config.toml
n_experts = 64
experts_per_token = 2
d_expert = 96
activation = "squared_leaky_relu"
router_score = "softmax"
balance_loss = 0.00398
router_z_loss = 0.001
n_groups = 4
optimizer = "laprop"
batch_tokens = [32768, 65536, 98304]
steps = 4808
dataset = "wikipedia_en"
Below are experts of layer 9 (counted from 0) of a mixture-of-experts language model. Rows are named up (a neuron's input weights, with its number) and show model dimensions 0-223. Each number is 200 + 30 x the weight over its row's rms, rounded and kept within 0 to 999.
Before each expert's rows: "gets" lists some tokens that make up at least twice as much of what it gets as of all text. This comes from a sample of Wikipedia text that the model never trained on. Tokens count by the router's weight.

# expert 5
gets: " |", "-", ";", "|", ");", ")."
up0,196,182,195,213,216,219,228,192,176,221,176,161,196,157,233,191,201,218,187,186,186,184,143,211,230,221,224,218,169,247,186,178,236,169,172,172,164,190,206,176,207,193,199,195,247,169,186,191,261,222,187,202,209,264,186,134,186,179,189,205,217,201,159,187,208,210,214,228,201,242,155,180,199,157,199,171,219,240,175,213,181,148,175,202,166,221,201,216,169,154,235,192,184,210,219,181,230,162,181,229,181,143,194,206,255,256,251,241,191,219,138,224,205,171,171,175,203,202,215,261,160,278,187,265,194,179,197,203,202,183,255,216,191,227,175,222,200,190,239,159,168,208,262,211,252,226,186,218,213,228,209,140,207,223,201,235,234,248,236,174,232,168,172,206,160,235,205,186,251,229,110,157,195,257,230,188,162,186,209,239,202,224,232,212,200,230,194,193,164,202,208,231,181,176,287,210,213,199,189,249,178,186,227,217,178,210,229,187,122,187,210,127,181,186,164,192,191,198,211,191,179,167,251,183

# expert 19
gets: "4", "8", "6", "7", "3", "9"
up0,184,193,237,198,209,264,162,218,197,211,237,187,174,265,216,199,231,130,172,219,223,228,222,235,213,208,254,201,163,197,172,212,240,267,205,109,195,244,203,205,198,157,194,246,192,132,186,168,172,255,240,196,192,206,214,198,217,217,160,199,179,225,155,167,193,240,114,233,210,169,190,205,167,244,213,179,242,221,162,172,242,172,177,214,224,210,227,163,226,206,182,248,202,190,183,177,187,203,197,198,179,200,238,179,189,248,192,245,169,196,173,203,197,264,226,142,185,177,155,194,209,277,175,167,190,202,195,181,184,230,221,192,231,205,226,225,213,182,170,183,199,149,183,192,203,216,201,229,192,237,235,255,219,189,220,213,185,189,214,172,255,160,229,187,250,235,175,197,140,230,157,152,205,147,202,226,218,207,227,164,236,199,203,201,171,184,205,178,242,212,210,219,191,195,210,116,206,183,217,207,242,197,221,241,209,137,183,243,201,203,158,173,231,178,153,196,217,194,170,217,185,232,168,193

# expert 39
gets: "2", "1", "0", "3", "6", " In"
up0,151,155,229,223,271,194,187,161,195,256,211,224,190,201,211,184,162,107,191,233,205,256,192,168,194,150,215,228,231,225,211,151,196,183,250,147,227,250,188,180,148,177,178,199,221,218,188,170,218,194,214,224,246,183,244,231,194,192,186,223,212,221,224,159,169,207,230,159,183,197,199,178,197,235,260,280,214,221,268,195,224,194,237,217,200,186,189,221,161,181,139,221,197,175,226,164,221,223,186,192,186,228,189,175,177,224,221,195,181,184,201,163,192,176,175,189,202,229,195,203,203,196,187,164,211,207,223,190,183,139,151,261,213,170,129,183,113,215,287,188,213,238,195,166,192,183,192,191,196,220,137,225,183,103,222,156,168,192,174,208,208,179,200,152,226,232,200,216,215,204,199,187,205,158,234,230,194,144,215,208,217,184,230,202,236,204,200,208,152,192,208,187,218,214,217,160,268,196,216,177,181,197,181,210,206,227,191,205,195,215,203,179,221,211,247,178,237,218,196,219,236,223,239,160

# expert 12
gets: " |", " =", ";", " set", " /", " due"
up0,166,173,258,223,195,187,266,217,192,185,239,194,213,187,252,137,239,228,179,223,230,216,183,212,184,157,167,195,193,228,234,181,242,180,199,232,138,199,165,162,182,167,179,230,208,206,172,160,182,197,182,174,238,208,224,179,230,196,152,202,192,271,208,217,198,171,215,196,276,214,260,186,180,160,214,143,183,160,197,175,177,271,247,188,140,158,188,176,218,161,212,191,179,254,172,272,233,208,234,171,243,230,227,208,198,248,209,155,179,218,198,239,204,182,274,175,190,230,189,216,176,131,173,149,225,186,181,178,169,205,175,202,207,231,190,175,195,215,209,177,150,193,199,221,189,224,233,146,192,156,184,253,151,223,201,210,139,221,217,167,188,220,240,221,201,167,204,221,174,182,203,232,216,241,229,181,240,180,204,162,241,214,224,203,188,198,244,201,225,156,205,160,158,212,255,201,151,248,211,204,148,216,174,190,209,193,207,209,184,174,211,199,222,197,237,185,222,184,177,228,217,210,177,238

# expert 17
gets: "s", "ers", "es", " people", " team", " they"
up0,167,204,271,231,186,201,163,169,239,199,201,179,208,261,241,189,236,225,175,223,267,219,169,229,162,247,160,216,192,209,209,222,232,167,228,198,201,211,205,216,190,199,151,239,186,189,183,201,183,187,211,170,184,180,193,215,213,186,183,196,221,221,255,210,225,231,253,191,178,204,221,219,167,205,188,104,249,242,194,184,196,222,184,211,254,170,215,189,215,186,202,202,192,225,213,201,209,190,188,142,182,204,159,219,173,191,223,255,187,194,224,180,191,168,234,149,207,162,231,173,204,186,199,178,228,169,196,212,124,225,213,163,197,187,178,260,214,244,249,182,191,195,201,209,192,224,186,190,204,207,251,262,173,164,197,138,228,216,155,241,116,213,168,250,228,148,237,185,178,243,203,187,215,221,176,211,165,201,206,182,267,173,242,187,187,210,147,184,218,178,193,159,238,175,273,239,186,160,189,188,204,244,221,205,180,186,158,196,241,226,128,236,214,196,172,225,174,237,175,234,223,193,233,151

# expert 53
gets: "s", "ation", " season", "es", "ions", "ations"
up0,208,197,224,196,205,214,207,188,214,210,209,187,155,220,263,244,181,225,220,210,168,222,202,163,196,163,192,233,219,188,233,191,207,219,170,199,187,203,238,233,167,215,139,159,203,203,182,229,275,187,263,235,206,195,197,247,249,196,205,181,206,214,167,203,175,192,186,186,262,213,218,185,178,229,189,196,198,201,246,169,181,199,240,127,221,128,186,208,221,192,231,174,247,171,203,184,201,175,194,190,157,226,204,212,233,264,212,237,188,208,233,220,209,188,200,212,210,219,232,196,174,213,204,227,153,234,193,140,159,239,158,136,246,252,208,200,196,226,143,169,168,190,193,169,179,206,148,179,201,209,252,152,210,233,233,201,223,143,166,205,209,152,235,163,228,277,171,209,223,180,220,154,194,185,236,163,177,135,186,133,162,180,205,150,208,204,220,180,185,228,210,213,199,182,162,185,254,201,163,202,160,149,254,259,219,187,167,235,191,170,140,194,207,205,210,156,233,192,184,189,226,206,202,156

# expert 37
gets: "5", "3", "4", "0", "6", "7"
up0,200,254,203,177,194,204,239,182,210,223,144,204,167,204,246,181,178,211,200,235,214,163,186,202,187,228,209,223,244,171,226,162,190,242,219,191,201,150,193,182,192,210,176,216,208,247,170,236,239,114,178,168,204,208,151,215,183,180,171,185,177,187,227,229,223,193,193,187,195,252,163,208,271,223,200,177,186,172,238,204,166,234,179,219,145,130,138,190,164,167,181,222,195,184,162,188,186,244,217,245,211,140,232,203,228,219,263,156,202,190,257,237,210,202,248,180,227,134,223,242,216,233,185,250,233,168,219,229,198,230,152,204,219,213,217,186,159,178,260,191,206,151,191,191,198,183,196,190,151,221,159,159,196,240,208,202,199,204,170,249,187,214,240,160,167,204,210,188,159,195,204,190,217,187,248,273,161,187,174,239,193,196,134,171,204,205,203,209,171,195,166,208,138,199,162,192,197,242,182,216,213,220,193,182,221,184,186,276,239,251,214,234,173,247,191,186,237,233,196,203,171,204,232,195